config = dict(
    n_experts=128,
    hidden_act='elu',
    moe_layers=[1, 2, 3, 4, 5, 6, 7, 8, 9],
    learning_rate=0.00402,
    beta1=0.95,
    train_tokens=492300000,
)
Below are experts of layer 7 (counted from 0) of a mixture-of-experts language model. Rows are named router (the router's row for the expert), up (a neuron's input weights, with its number) and show model dimensions 0-255. Each number is 50 + 12 x the weight over its row's rms, rounded and kept within 0 to 99.
Before each expert's rows: "gets" lists some tokens that make up at least twice as much of what it gets as of all text. This comes from a sample of Wikipedia text that the model never trained on. Tokens count by the router's weight.

# expert 11
gets: ",", "/", ".", "–", " ", "? "
router:35 65 53 48 37 47 32 68 56 44 32 69 43 38 47 30 57 40 46 38 57 60 43 35 57 67 50 51 49 42 56 66 68 45 51 40 48 41 54 63 46 29 71 46 46 48 36 50 57 34 55 64 80 51 50 41 61 47 48 58 61 69 69 35 70 38 55 44 51 49 60 45 41 49 54 58 71 56 56 44 76 55 47 42 54 45 61 50 49 55 39 44 57 53 41 57 74 33 46 66 54 40 40 43 58 39 40 53 59 50 73 52 62 64 51 53 62 50 51 62 71 50 54 47 44 45 54 55 55 50 61 41 59 43 36 65 51 46 33 69 42 62 45 79 40 50 72 61 53 41 52 63 65 68 57 35 34 58 59 51 55 15 33 53 57 30 61 52 59 58 63 40 45 48 68 45 37 72 69 49 61 45 46 39 55 71 53 52 66 51 41 53 46 44 28 58 36 44 50 45 62 55 67 51 26 39 36 62 44 37 32 52 69 46 62 38 47 55 57 77 25 44 68 63 59 56 63 49 61 61 59 52 36 32 53 52 68 52 52 87 75 20 61 70 38 63 59 32 31 48 68 55 46 44 62 64
up0:60 39 42 56 54 50 39 56 55 40 62 56 47 41 52 57 45 67 57 37 52 52 40 42 44 66 58 43 38 59 59 54 60 72 42 67 31 36 36 57 46 40 44 45 42 68 36 43 41 55 50 47 40 47 39 61 49 61 56 54 45 60 56 61 71 75 51 43 29 44 34 64 36 10 50 40 43 47 34 58 63 81 47 57 41 50 49 47 48 59 45 54 44 58 28 39 64 66 53 56 45 38 74 31 40 28 52 31 46 65 50 59 36 34 53 57 47 53 48 56 52 45 46 49 25 53 56 52 67 85 24 35 44 44 48 27 58 39 41 61 66 43 41 35 43 40 70 32 52 65 70 47 44 49 55 66 51 30 48 40 41 46 65 49 45 55 33 47 43 64 51 49 56 33 63 51 56 47 40 27 34 57 34 57 60 51 40 46 29 51 34 47 43 53 54 47 79 28 33 87 58 51 45 58 51 35 36 56 54 56 53 53 55 59 38 53 64 50 52 61 64 63 45 63 48 44 45 28 33 48 54 52 63 59 53 66 24 38 47 52 42 36 53 47 53 77 45 61 85 38 43 26 46 49 37 49
up1:45 55 64 48 44 42 31 55 57 64 64 62 50 41 53 47 72 50 58 39 56 39 50 65 61 77 44 45 54 56 42 51 34 53 35 46 82 38 54 35 51 34 42 68 48 53 76 31 46 53 37 47 60 62 34 49 77 81 69 61 42 37 45 44 37 83 36 49 55 55 60 58 49 41 42 34 48 53 44 61 48 21 33 59 65 54 66 59 54 64 51 68 55 66 63 42 34 27 61 53 48 47 53 61 45 45 63 40 53 32 51 53 51 47 42 66 37 50 56 60 20 66 55 52 64 52 28 53 40 27 44 48 37 42 52 32 67 57 54 69 52 60 42 31 44 51 55 47 45 60 53 52 40 45 68 76 52 51 48 40 26 30 33 51 47 45 43 45 69 57 52 43 56 36 58 50 38 64 61 40 49 57 61 52 57 50 44 41 45 44 31 49 33 48 29 53 56 53 57 41 60 69 55 61 50 58 56 40 47 64 40 46 46 33 52 53 36 57 54 40 31 25 69 22 78 43 70 62 56 43 41 41 45 56 63 58 35 54 45 62 47 66 61 42 52 50 23 49 61 74 49 56 77 53 53 49
up2:45 63 65 61 47 42 72 49 50 58 29 51 57 42 60 25 46 47 35 62 44 55 35 67 53 42 42 44 58 51 44 66 57 62 44 57 50 38 65 45 38 58 47 59 28 60 42 53 49 42 55 33 63 40 54 56 38 45 68 34 32 56 67 48 50 36 32 55 61 43 50 38 35 60 38 53 41 50 36 61 47 48 62 48 55 52 29 41 73 67 64 31 51 41 48 43 62 55 47 73 61 39 49 57 56 36 51 47 63 56 37 42 50 34 37 54 42 70 39 30 63 41 65 38 55 70 40 43 18 83 45 54 63 44 20 37 59 47 30 49 51 67 35 39 35 59 63 52 62 55 47 35 53 59 32 53 54 62 67 53 39 50 49 48 64 18 34 61 50 65 50 62 47 48 49 34 47 53 58 53 63 48 44 54 30 46 57 57 49 54 56 77 57 30 35 71 42 25 54 49 39 63 40 47 38 49 58 55 46 56 48 41 44 72 35 33 54 44 23 48 72 31 65 52 67 67 60 47 56 32 51 42 62 45 60 66 36 41 80 46 50 49 58 48 27 50 44 53 43 65 48 51 47 46 41 85
up3:38 38 44 43 58 49 51 61 32 49 64 59 52 40 36 51 33 54 51 41 56 69 66 61 53 56 29 41 72 50 49 63 33 28 43 49 28 46 72 28 48 62 36 25 40 40 50 70 51 67 59 60 60 33 60 55 43 41 40 47 62 55 56 56 49 62 56 50 46 56 61 72 60 55 37 35 36 28 67 59 32 32 69 55 39 52 55 69 42 50 43 49 55 67 61 47 54 42 16 22 51 43 72 47 50 21 45 48 51 53 26 54 27 54 53 65 52 54 66 35 66 41 60 31 49 35 52 56 50 28 52 50 42 54 36 46 58 57 59 49 63 66 32 42 45 44 35 54 27 72 39 39 50 56 51 46 46 41 35 44 54 59 58 34 33 67 43 61 42 45 62 70 33 45 54 61 55 62 43 37 63 60 58 43 67 40 52 53 31 20 51 47 43 67 46 48 66 47 60 51 55 43 47 50 76 51 49 64 44 70 42 44 59 66 42 39 33 69 34 46 37 39 56 38 54 39 76 59 42 44 67 47 36 41 63 54 71 36 59 51 37 57 40 45 54 40 51 53 67 54 53 37 61 32 69 50
up4:41 54 48 50 61 58 58 27 63 62 72 45 53 47 33 55 58 51 67 61 60 41 35 47 40 45 62 75 65 42 53 58 47 41 60 51 39 32 53 37 53 70 42 62 45 56 47 56 59 67 62 75 43 39 41 54 50 60 44 69 67 69 33 55 44 72 59 56 50 28 42 53 43 61 48 29 38 70 61 54 64 46 62 35 47 59 56 68 47 58 60 52 61 64 59 53 39 40 28 58 43 46 54 50 52 53 52 19 60 70 65 57 34 47 67 69 50 78 61 52 42 38 58 63 71 67 72 45 44 52 36 66 48 58 53 72 41 55 39 69 41 41 41 30 43 43 55 50 45 42 44 52 59 55 31 73 49 40 40 54 36 46 50 45 66 47 44 31 38 40 61 44 29 43 57 41 64 63 61 34 27 20 61 77 47 58 41 30 45 58 66 51 43 56 43 62 52 52 42 54 53 51 42 68 56 61 65 24 58 55 51 67 46 59 35 58 49 52 54 54 68 78 44 51 36 50 48 56 71 76 59 36 39 47 42 42 51 69 56 74 53 68 55 56 57 52 64 65 51 39 60 53 40 50 72 33
up5:61 52 43 57 51 59 32 37 59 55 57 83 67 41 60 56 54 42 59 47 45 53 24 60 22 69 65 62 41 43 53 43 20 59 59 53 56 44 51 52 73 35 52 45 54 46 41 43 55 41 55 43 51 26 61 37 65 39 71 59 61 49 53 49 41 30 50 57 38 57 62 36 46 37 52 41 48 64 44 70 70 42 45 51 50 60 66 68 61 57 63 47 48 46 29 48 61 55 46 46 63 78 66 53 42 51 58 43 47 22 47 52 53 71 61 27 58 41 71 40 47 42 59 50 42 55 71 46 49 62 46 42 44 62 45 50 40 39 40 63 67 63 58 45 43 39 57 55 49 32 75 66 50 33 40 43 52 95 61 51 48 47 23 48 39 46 56 44 59 43 60 38 57 52 64 50 32 62 47 41 69 61 68 50 79 51 34 65 52 67 64 46 52 51 46 50 45 45 69 46 50 59 50 39 67 44 36 56 59 54 40 59 56 44 57 53 41 54 43 63 54 41 39 44 42 41 44 48 21 33 48 51 57 55 52 42 67 47 62 80 53 65 31 58 55 37 66 52 49 55 09 62 44 45 28 57
up6:60 51 55 45 88 54 44 50 36 65 42 55 60 32 27 62 31 58 64 53 78 36 55 46 21 52 58 67 61 29 39 43 48 58 71 30 38 56 61 69 66 68 52 53 32 45 51 56 46 61 49 39 56 36 57 39 46 46 71 53 68 54 31 55 69 44 30 44 46 51 58 45 73 66 54 47 50 61 61 59 35 42 52 55 40 56 31 56 69 45 60 50 38 59 34 57 62 42 51 49 50 57 56 60 49 51 38 66 43 49 35 43 47 33 44 63 46 53 61 56 60 36 46 60 29 52 50 55 47 54 53 66 77 64 48 54 51 52 35 35 29 62 75 33 55 40 37 29 53 48 74 34 63 40 50 54 44 43 30 71 50 54 60 53 71 36 23 33 69 51 32 66 51 59 47 46 53 59 65 52 41 52 63 60 38 30 56 27 57 60 51 62 61 48 34 53 22 40 55 43 49 47 55 41 42 50 43 68 56 67 37 55 46 43 68 45 47 40 65 53 52 48 47 44 41 51 57 74 52 68 54 41 36 42 43 60 63 50 71 33 33 51 33 32 72 42 55 45 57 70 57 55 49 45 69 39
up7:32 38 70 68 68 61 34 63 57 42 64 37 65 36 35 60 65 49 61 58 47 68 46 40 54 50 61 58 37 45 48 48 48 44 59 70 70 45 34 47 73 42 55 52 47 54 66 53 53 62 48 42 38 40 43 56 46 60 56 54 41 58 40 68 27 63 40 84 63 59 56 48 46 38 59 66 44 48 54 66 59 80 37 52 40 68 41 55 46 35 63 42 49 41 61 37 60 51 63 41 53 60 61 44 42 77 46 33 52 64 43 32 46 47 65 58 52 60 65 62 41 54 43 56 59 61 55 68 49 64 38 50 65 51 52 41 61 57 45 32 65 52 56 40 30 44 55 53 70 79 63 38 46 51 60 56 58 58 44 62 62 65 47 49 23 48 61 46 46 69 47 37 53 31 50 43 53 44 55 53 28 55 49 44 59 32 09 49 47 61 25 54 62 53 50 36 46 28 58 75 43 40 65 51 49 47 61 38 45 74 73 26 36 51 46 36 58 61 27 33 50 38 30 52 50 85 40 59 52 77 50 52 40 57 38 41 58 56 56 56 48 52 47 39 47 65 55 47 45 25 48 46 58 55 43 48

# expert 69
gets: "- ", "j", "il", ".", "R", "L"
router:38 34 27 48 42 32 40 45 50 47 42 48 37 44 52 42 55 57 57 61 43 51 52 60 67 43 80 48 56 41 43 31 46 53 54 44 66 51 47 58 63 53 59 39 57 62 44 27 52 45 54 59 44 54 33 38 60 54 63 36 34 62 52 44 55 49 56 53 26 39 75 64 58 50 56 62 49 57 55 71 55 50 64 41 57 48 52 41 61 48 63 49 37 69 41 50 45 40 46 50 44 38 45 47 68 68 35 52 58 48 36 36 68 51 32 54 34 70 59 16 51 59 16 43 38 44 68 47 50 31 65 42 52 31 43 64 37 60 59 51 46 37 47 37 59 47 63 35 42 56 39 39 34 52 40 41 48 48 45 46 31 36 40 28 42 45 47 54 52 42 46 57 75 61 32 44 40 57 51 44 57 48 51 32 41 60 78 57 54 62 58 47 56 54 59 47 55 66 47 51 63 41 57 12 83 59 56 70 49 42 78 62 65 51 30 64 33 66 37 32 52 45 67 48 41 68 48 56 56 68 72 68 34 34 35 49 53 46 50 37 32 31 65 56 35 60 23 44 51 48 59 35 55 55 60 30
up0:49 61 67 58 50 51 47 30 40 55 49 54 57 26 54 51 64 45 24 32 74 62 55 41 64 40 46 66 64 46 45 46 48 41 40 53 33 50 59 55 64 37 45 37 49 66 48 41 45 48 41 53 66 46 46 75 35 41 62 57 30 30 34 52 59 72 41 76 42 64 45 26 51 48 51 30 53 43 47 66 53 36 48 65 39 61 51 35 38 38 36 70 47 52 39 62 21 53 42 46 59 53 40 57 74 62 49 25 64 44 49 47 43 39 36 45 40 68 32 35 64 58 47 53 35 44 71 41 56 56 27 60 47 55 55 72 63 40 66 37 61 32 46 44 54 45 67 64 49 53 45 42 48 69 52 55 59 66 48 52 73 35 66 53 48 45 60 63 52 75 51 40 51 35 44 60 42 44 44 59 56 70 48 41 35 65 56 56 55 52 31 41 48 26 59 58 59 63 57 40 24 57 47 62 80 40 72 45 50 67 57 49 61 65 49 39 50 34 59 45 68 58 48 31 61 24 54 54 38 51 55 43 51 42 29 41 19 46 49 62 56 45 33 47 50 48 36 67 53 27 51 33 41 48 66 57
up1:60 55 47 29 43 62 35 53 52 46 51 64 67 46 54 56 52 37 44 63 44 51 29 64 46 55 43 52 73 49 43 55 33 47 59 32 57 62 54 45 45 59 52 47 56 73 54 52 30 39 25 42 47 61 48 42 38 74 65 38 58 84 56 49 59 52 33 37 48 62 36 56 42 30 38 21 61 35 30 53 62 48 59 43 28 67 45 48 50 65 55 41 53 58 41 55 60 59 51 51 68 46 56 52 68 50 67 57 48 51 42 65 62 65 49 59 32 44 40 71 44 70 37 57 62 65 44 70 69 51 44 51 37 57 50 46 50 61 59 48 68 38 49 47 57 54 47 61 38 63 13 65 42 38 60 71 49 40 46 45 66 55 53 37 39 38 47 37 50 57 52 34 40 39 46 70 36 57 43 70 53 59 37 62 48 49 40 50 54 54 35 41 37 41 24 27 39 53 62 49 44 43 46 49 40 54 44 37 49 54 70 65 52 66 50 18 25 40 58 60 72 38 52 50 47 55 75 69 31 46 31 51 50 29 42 51 18 41 58 50 50 55 36 48 45 46 50 37 48 66 60 53 75 58 62 23
up2:42 60 42 46 51 54 49 50 42 36 36 64 63 48 64 46 69 45 64 42 40 57 44 39 37 41 42 44 68 49 54 48 35 44 43 53 40 43 40 24 52 57 28 50 38 55 38 48 45 62 20 43 74 63 54 53 77 31 44 39 54 60 61 63 23 59 64 43 54 41 64 48 62 47 39 41 49 59 58 52 60 55 45 52 42 54 61 48 52 50 37 30 46 47 67 52 52 40 55 64 71 64 84 46 52 59 75 76 49 25 66 59 40 48 71 64 34 45 53 46 56 52 37 39 29 62 20 42 29 72 60 61 53 37 74 38 47 54 49 40 45 75 45 63 45 43 29 63 35 39 39 41 36 38 58 28 62 37 65 80 54 56 56 53 31 43 45 55 51 61 40 49 58 56 42 46 48 54 37 55 51 34 60 54 58 46 44 58 68 52 61 54 57 46 69 52 54 50 41 51 40 30 29 47 43 43 45 31 29 57 64 43 64 36 35 64 38 43 45 46 47 55 45 57 50 41 49 30 20 40 53 62 63 57 55 60 34 43 80 53 41 44 50 39 39 59 70 50 37 54 38 57 36 56 27 47
up3:62 38 40 52 33 65 58 48 36 53 41 55 67 35 36 62 65 53 50 43 48 25 47 53 49 38 67 45 52 51 56 41 34 54 32 49 46 45 80 51 44 42 37 21 54 45 50 47 54 62 49 62 41 50 62 60 54 71 67 46 53 62 57 49 72 63 51 51 55 38 58 61 54 45 41 25 54 31 77 41 49 31 41 51 60 45 52 47 53 68 35 68 55 38 34 40 43 51 41 60 37 51 52 47 54 61 59 52 38 49 33 47 52 59 45 64 36 54 87 55 49 47 54 66 55 41 30 38 58 39 46 55 41 39 53 63 58 58 83 36 60 39 50 43 68 47 48 48 42 72 49 58 32 39 43 48 36 59 64 61 55 65 42 34 40 62 53 60 46 54 42 66 57 69 47 38 71 58 63 25 60 65 63 34 43 62 43 55 49 27 63 60 51 37 50 48 73 42 44 41 60 71 46 59 53 69 26 30 52 47 33 40 71 52 49 57 32 68 66 43 50 52 32 39 45 42 57 58 45 38 60 39 37 34 34 47 51 35 41 34 40 57 61 78 60 48 20 67 31 61 43 59 43 67 61 28
up4:61 49 39 54 54 49 57 70 54 74 55 66 43 69 35 53 39 59 70 47 35 30 52 34 58 45 64 65 49 46 47 44 43 48 36 55 46 41 30 61 29 67 55 67 33 48 48 45 53 56 45 56 70 34 67 70 38 53 25 54 19 56 44 51 53 53 24 56 49 37 70 45 45 42 54 53 41 46 44 69 29 72 35 53 53 63 46 65 60 57 49 46 49 42 52 63 68 50 47 46 75 41 54 28 56 66 54 72 28 56 38 42 55 48 65 63 56 40 49 55 15 43 38 46 32 68 68 72 57 36 45 49 64 44 42 46 65 64 65 75 37 46 35 40 40 39 54 57 49 54 72 38 82 66 49 27 50 53 53 26 46 55 70 66 43 50 33 57 48 46 63 40 32 54 52 53 54 53 64 36 54 45 46 66 43 49 42 52 52 57 49 48 66 38 40 57 50 66 45 61 61 46 66 23 77 67 55 31 51 63 51 53 47 36 45 36 45 43 41 44 42 63 64 43 70 34 44 33 54 40 54 43 52 47 63 42 46 65 53 57 33 52 41 34 55 58 45 34 47 47 51 61 72 55 47 50
up5:51 62 50 36 73 62 70 38 36 58 56 34 51 54 36 69 62 52 34 64 60 45 39 51 43 36 61 71 43 46 34 41 59 36 67 42 59 37 46 49 67 46 59 48 61 74 56 62 40 52 37 62 46 29 31 47 58 38 61 43 36 62 56 41 43 57 28 54 56 58 50 51 44 63 61 47 43 29 44 72 30 46 23 58 50 55 69 63 72 63 62 63 23 66 47 44 57 45 36 49 23 45 36 45 61 22 42 40 55 49 31 64 58 41 45 54 53 62 48 51 44 60 40 25 69 42 42 51 53 67 65 60 41 48 44 36 49 55 66 46 74 53 52 71 42 59 68 57 40 54 78 59 51 59 35 32 43 59 38 55 45 35 54 61 49 42 44 34 19 76 47 49 60 41 49 50 44 55 44 32 47 56 57 23 49 58 45 42 42 55 44 47 36 55 46 53 65 28 60 46 50 49 63 29 54 57 30 61 37 58 45 58 48 57 35 21 45 32 45 50 80 34 45 53 33 43 54 35 57 48 57 64 59 69 32 61 50 39 36 56 33 45 37 64 41 49 41 51 55 54 42 42 63 54 50 50
up6:61 32 46 26 51 48 53 35 48 46 47 47 61 42 63 47 37 52 59 47 41 31 45 49 41 52 49 52 56 35 46 66 79 58 32 53 57 49 67 37 47 60 49 45 54 37 65 49 64 49 36 43 34 38 27 53 52 47 63 54 46 50 18 36 72 38 63 79 47 40 48 37 53 56 60 57 40 72 33 51 69 37 43 48 25 70 38 45 48 56 60 58 47 47 44 58 54 47 76 32 61 46 69 51 53 59 54 44 45 53 46 48 42 42 31 41 58 56 59 60 48 45 50 50 47 48 77 48 38 74 58 69 73 56 64 45 37 34 42 49 48 69 69 46 53 41 30 53 36 43 57 35 56 52 30 56 70 39 34 51 56 29 40 64 45 46 33 36 43 26 56 60 68 44 29 45 22 66 52 68 48 40 63 48 62 38 37 20 55 58 29 51 48 35 55 52 54 28 54 49 50 44 53 52 64 40 49 77 45 53 46 65 53 42 63 74 43 53 69 49 36 32 31 56 53 42 50 72 65 49 51 70 35 54 59 38 47 47 75 40 37 41 60 58 50 46 54 57 57 54 58 54 39 27 68 35
up7:70 50 62 41 20 69 52 66 60 45 59 52 46 50 42 57 66 60 35 60 58 44 34 61 43 32 42 55 36 45 60 45 26 44 47 71 30 27 45 64 66 44 33 29 69 31 55 37 67 54 33 45 39 32 41 47 56 59 45 59 28 49 48 50 68 15 45 61 46 71 64 48 70 20 51 50 40 48 42 46 68 70 54 48 70 35 39 29 61 69 54 56 43 51 49 35 58 55 62 44 40 67 51 43 59 61 60 50 52 41 48 25 65 39 51 46 44 57 63 33 59 47 29 56 60 45 54 59 56 51 30 55 50 33 43 60 64 44 44 43 27 50 62 43 21 57 41 64 42 59 57 42 47 65 62 48 35 49 39 48 67 64 35 52 43 51 51 52 45 80 46 52 65 45 57 59 46 45 37 53 45 68 51 59 77 39 68 59 60 62 19 40 37 66 54 63 52 31 56 48 25 56 69 58 60 54 47 51 58 54 52 41 50 50 49 72 50 45 37 58 52 64 50 49 34 28 41 60 46 56 40 44 51 33 49 44 46 42 50 57 55 48 72 31 40 57 32 50 48 59 49 63 61 37 53 68

# expert 39
gets: ".", "/", "-", "–", "a", ")"
router:43 69 61 54 41 40 34 64 58 50 30 66 52 56 35 38 62 39 59 32 62 58 43 34 57 60 52 43 52 37 67 67 59 56 56 38 54 44 37 67 49 35 65 40 50 32 33 45 59 29 45 59 71 55 62 43 66 52 53 53 74 60 65 41 51 26 55 44 53 56 64 46 46 62 60 54 64 61 51 42 79 56 56 55 58 45 59 44 50 45 50 51 64 37 40 51 79 34 57 70 43 33 41 31 46 46 34 53 57 50 77 44 69 64 51 42 65 47 47 56 72 49 47 45 57 49 39 51 59 41 63 47 43 46 32 60 45 59 24 52 49 59 45 76 49 58 66 53 45 54 68 69 59 72 58 31 34 55 57 49 46 27 30 42 52 41 70 50 63 56 58 41 53 46 64 43 49 51 64 39 51 39 49 62 68 72 57 55 63 51 42 50 51 36 42 62 35 42 48 46 66 45 58 51 38 43 40 58 49 32 33 50 66 52 55 39 32 51 55 68 21 54 62 60 51 55 59 57 55 76 57 51 48 36 37 51 72 37 57 92 65 12 66 66 53 58 52 45 28 36 64 55 50 47 61 49
up0:39 54 47 36 37 75 68 60 35 36 50 40 54 24 43 52 44 78 62 43 77 50 37 43 39 64 40 58 75 41 38 59 49 51 63 60 52 24 64 43 59 67 33 39 31 55 58 53 52 66 35 44 52 52 25 72 65 45 41 58 34 47 55 40 61 61 51 35 45 53 50 31 37 52 38 33 22 53 65 50 43 50 53 42 51 65 38 51 38 43 33 31 56 45 77 44 30 52 59 56 57 67 78 67 47 38 45 25 36 52 61 54 21 51 54 56 47 54 55 53 51 37 54 64 56 52 49 45 40 51 54 53 52 57 71 31 46 39 70 40 55 52 41 35 53 41 59 60 35 72 42 74 56 44 43 53 41 33 35 69 55 50 58 49 39 66 50 37 52 45 39 68 47 60 36 47 62 53 66 75 47 62 57 66 45 28 42 68 38 66 50 48 62 67 69 49 52 55 63 51 60 41 62 40 52 54 46 40 68 68 65 34 55 62 41 53 41 44 45 45 49 43 36 37 33 31 72 58 59 29 56 32 47 58 33 48 39 36 67 44 55 66 51 42 35 46 33 49 54 53 49 52 36 62 57 46
up1:44 47 52 54 42 54 49 46 51 65 59 44 55 45 63 49 46 48 50 54 61 40 31 57 50 50 45 41 48 48 65 51 45 34 54 42 68 68 44 45 53 42 33 54 75 64 59 49 35 48 27 52 34 41 37 57 63 48 83 57 43 37 53 63 49 40 55 34 41 39 25 47 37 77 25 36 44 56 55 36 56 17 29 56 52 55 53 42 43 58 57 55 58 33 49 49 70 44 42 31 62 44 56 51 66 69 49 81 36 51 59 42 37 57 53 34 35 48 74 53 45 53 67 67 54 57 47 37 50 45 37 41 34 53 62 58 53 54 59 41 53 83 46 51 39 45 74 51 57 68 26 55 40 47 70 65 46 42 51 60 43 52 69 35 53 64 56 43 39 52 63 33 52 61 55 54 47 54 59 25 41 58 53 57 47 59 72 53 20 49 64 43 49 58 35 30 45 48 58 40 55 44 51 38 47 74 45 46 38 50 40 67 48 59 47 17 24 50 45 55 55 28 64 37 44 36 37 72 50 42 40 49 49 56 61 41 44 55 63 59 76 69 56 46 42 45 35 72 32 46 46 75 55 72 56 51
up2:62 42 54 59 53 58 67 85 34 46 61 58 44 54 26 56 27 54 56 32 59 46 57 41 60 39 42 51 41 57 61 23 71 59 45 47 67 64 53 37 50 68 39 45 35 32 46 70 53 63 34 41 62 51 52 56 38 46 61 46 52 45 64 54 49 44 61 57 41 43 31 65 70 46 46 63 45 57 53 40 48 37 62 58 65 58 51 29 43 77 48 48 63 38 39 57 49 55 59 61 53 71 64 32 32 31 53 58 38 35 37 48 44 55 73 57 51 47 60 35 58 50 63 72 48 74 52 37 05 40 54 67 40 35 52 61 57 60 55 50 56 68 42 44 46 31 48 46 35 60 31 35 51 46 61 33 82 55 41 61 56 57 56 36 36 44 43 68 33 51 56 62 47 55 54 50 77 31 50 44 63 52 57 42 59 42 41 60 48 75 49 70 54 59 67 38 35 44 51 41 69 57 30 38 74 49 47 51 52 70 55 55 65 61 53 38 64 53 43 62 58 63 50 43 49 63 36 53 35 67 33 54 33 35 36 46 50 46 51 50 52 50 50 49 54 59 42 62 40 42 60 50 35 38 46 76
up3:42 53 41 71 61 80 63 44 58 33 46 48 49 28 44 52 32 39 59 48 52 35 44 68 77 57 50 58 57 46 59 69 37 53 58 37 51 58 63 45 45 69 31 56 32 62 57 70 57 25 36 55 48 73 58 49 25 54 46 64 55 41 57 59 50 78 45 48 64 49 53 62 53 72 35 43 58 50 52 42 32 48 47 57 46 65 41 43 39 61 56 40 56 60 68 79 48 25 44 47 44 56 57 54 46 44 32 57 59 52 78 50 45 38 58 37 58 51 55 32 77 57 34 61 59 64 44 33 34 48 51 56 56 49 52 50 46 58 59 49 68 50 57 61 57 37 41 51 49 51 60 47 54 25 47 54 54 64 51 55 65 50 37 25 49 40 45 36 45 61 52 59 42 36 49 38 45 47 43 45 47 43 31 71 48 54 40 60 61 34 65 48 53 49 53 75 64 31 47 47 76 60 49 66 45 49 50 37 61 56 38 47 68 65 37 39 40 52 65 56 43 79 61 58 52 52 47 63 28 31 28 18 57 52 20 53 41 43 77 32 33 49 36 52 46 62 67 58 46 45 62 54 57 67 42 38
up4:62 24 53 58 44 70 41 56 50 54 48 54 48 36 47 36 42 39 44 78 69 30 43 44 59 54 36 63 58 38 76 65 56 25 42 54 26 38 61 66 42 39 60 70 76 50 28 50 48 38 51 38 52 44 42 74 27 32 33 73 41 53 56 37 57 45 21 35 57 37 44 36 41 59 51 45 26 58 58 36 47 32 22 47 37 41 57 66 47 50 51 34 57 51 36 46 42 54 56 64 54 63 38 47 42 60 52 56 48 74 79 39 69 64 64 50 51 47 64 45 68 56 35 49 70 44 62 61 47 60 70 35 48 52 63 44 67 44 50 42 44 53 46 31 58 49 32 48 60 56 53 45 55 40 51 42 39 39 53 46 55 56 54 46 48 83 45 43 56 58 52 65 49 53 57 63 47 53 67 44 44 47 49 72 35 63 66 63 45 60 75 44 45 66 40 68 48 51 57 46 55 47 34 50 74 52 39 46 63 58 73 64 47 30 36 49 57 40 60 56 37 56 64 49 63 48 62 52 50 54 51 47 53 53 46 27 41 69 61 50 24 46 30 43 54 63 40 61 42 21 40 53 44 63 53 50
up5:61 51 56 25 42 55 31 53 43 70 28 66 60 54 51 38 44 43 53 48 47 53 46 61 69 43 56 47 63 40 65 37 45 64 70 65 63 42 46 55 63 65 51 33 50 53 33 51 42 54 32 46 63 66 72 56 65 49 58 38 46 42 77 21 55 41 42 47 49 69 65 62 59 72 53 42 55 46 55 78 64 31 53 55 46 54 50 64 61 71 26 44 48 48 65 43 61 70 67 50 49 52 47 47 50 43 38 53 29 32 53 43 46 53 36 23 67 39 73 38 53 30 38 56 43 49 50 40 18 62 53 58 46 49 77 49 53 65 68 50 49 37 47 46 51 47 50 42 39 56 67 61 46 48 38 50 54 56 26 60 34 48 60 58 51 59 58 58 58 62 63 58 62 66 55 58 59 44 71 62 46 65 58 65 64 34 48 42 52 55 61 40 61 45 78 56 28 25 69 32 46 37 37 48 39 26 40 53 68 60 27 39 40 47 51 61 42 55 53 50 39 36 49 48 27 67 49 53 40 56 54 51 66 67 45 36 46 20 58 53 69 51 40 49 40 49 37 53 46 47 52 70 31 45 57 49
up6:58 34 49 51 52 37 36 61 22 48 54 51 32 37 38 58 32 38 62 43 60 50 38 44 45 55 45 65 58 37 44 61 61 63 27 38 61 77 53 50 35 79 36 44 29 53 47 31 50 33 59 41 62 35 40 62 60 53 43 70 50 58 28 52 61 59 51 47 60 48 67 57 67 71 59 57 38 62 54 49 50 54 55 56 21 52 36 39 55 40 44 52 71 47 45 29 51 51 53 76 51 61 52 60 66 34 47 71 46 61 47 59 52 42 39 44 61 59 77 38 62 47 55 45 57 29 54 52 28 53 31 79 44 45 30 32 32 50 58 34 57 73 47 33 51 24 38 39 60 72 68 43 60 57 41 41 49 28 51 51 56 54 56 52 51 55 47 64 63 49 62 62 64 57 60 33 58 59 60 51 48 49 64 41 49 43 49 43 31 52 39 59 51 76 21 40 69 39 55 44 50 40 43 56 63 57 54 55 45 38 45 50 35 51 51 61 67 30 36 64 36 61 36 34 41 64 68 56 38 46 75 68 58 51 45 49 51 50 48 50 51 50 38 38 48 56 58 33 50 27 57 67 62 36 67 62
up7:52 29 62 48 44 73 51 43 37 37 29 47 62 44 37 54 51 43 45 51 66 67 40 58 51 51 58 42 59 43 57 58 71 66 53 45 66 64 69 50 27 58 28 49 73 64 38 64 84 62 51 51 52 42 69 36 45 37 36 55 43 50 38 66 62 65 35 56 58 52 69 56 45 50 46 42 53 36 56 64 63 55 57 41 43 61 46 67 67 53 68 27 46 35 55 35 38 43 63 58 49 46 45 47 47 60 56 50 59 52 47 47 63 45 71 30 41 29 70 33 33 71 11 45 43 39 58 64 36 52 43 40 55 23 61 48 40 45 78 38 38 59 49 37 33 76 51 20 48 51 43 63 56 54 51 41 29 31 49 53 42 48 38 57 45 54 51 35 50 56 57 29 45 33 62 39 59 47 35 63 57 59 70 52 69 52 32 46 52 51 64 52 43 58 32 54 51 28 52 63 26 53 49 51 48 58 46 50 65 23 53 44 45 48 44 58 53 59 54 43 37 39 25 41 26 35 44 53 52 52 60 57 35 50 67 43 38 46 57 50 58 38 53 32 53 47 37 46 42 48 46 61 65 54 23 54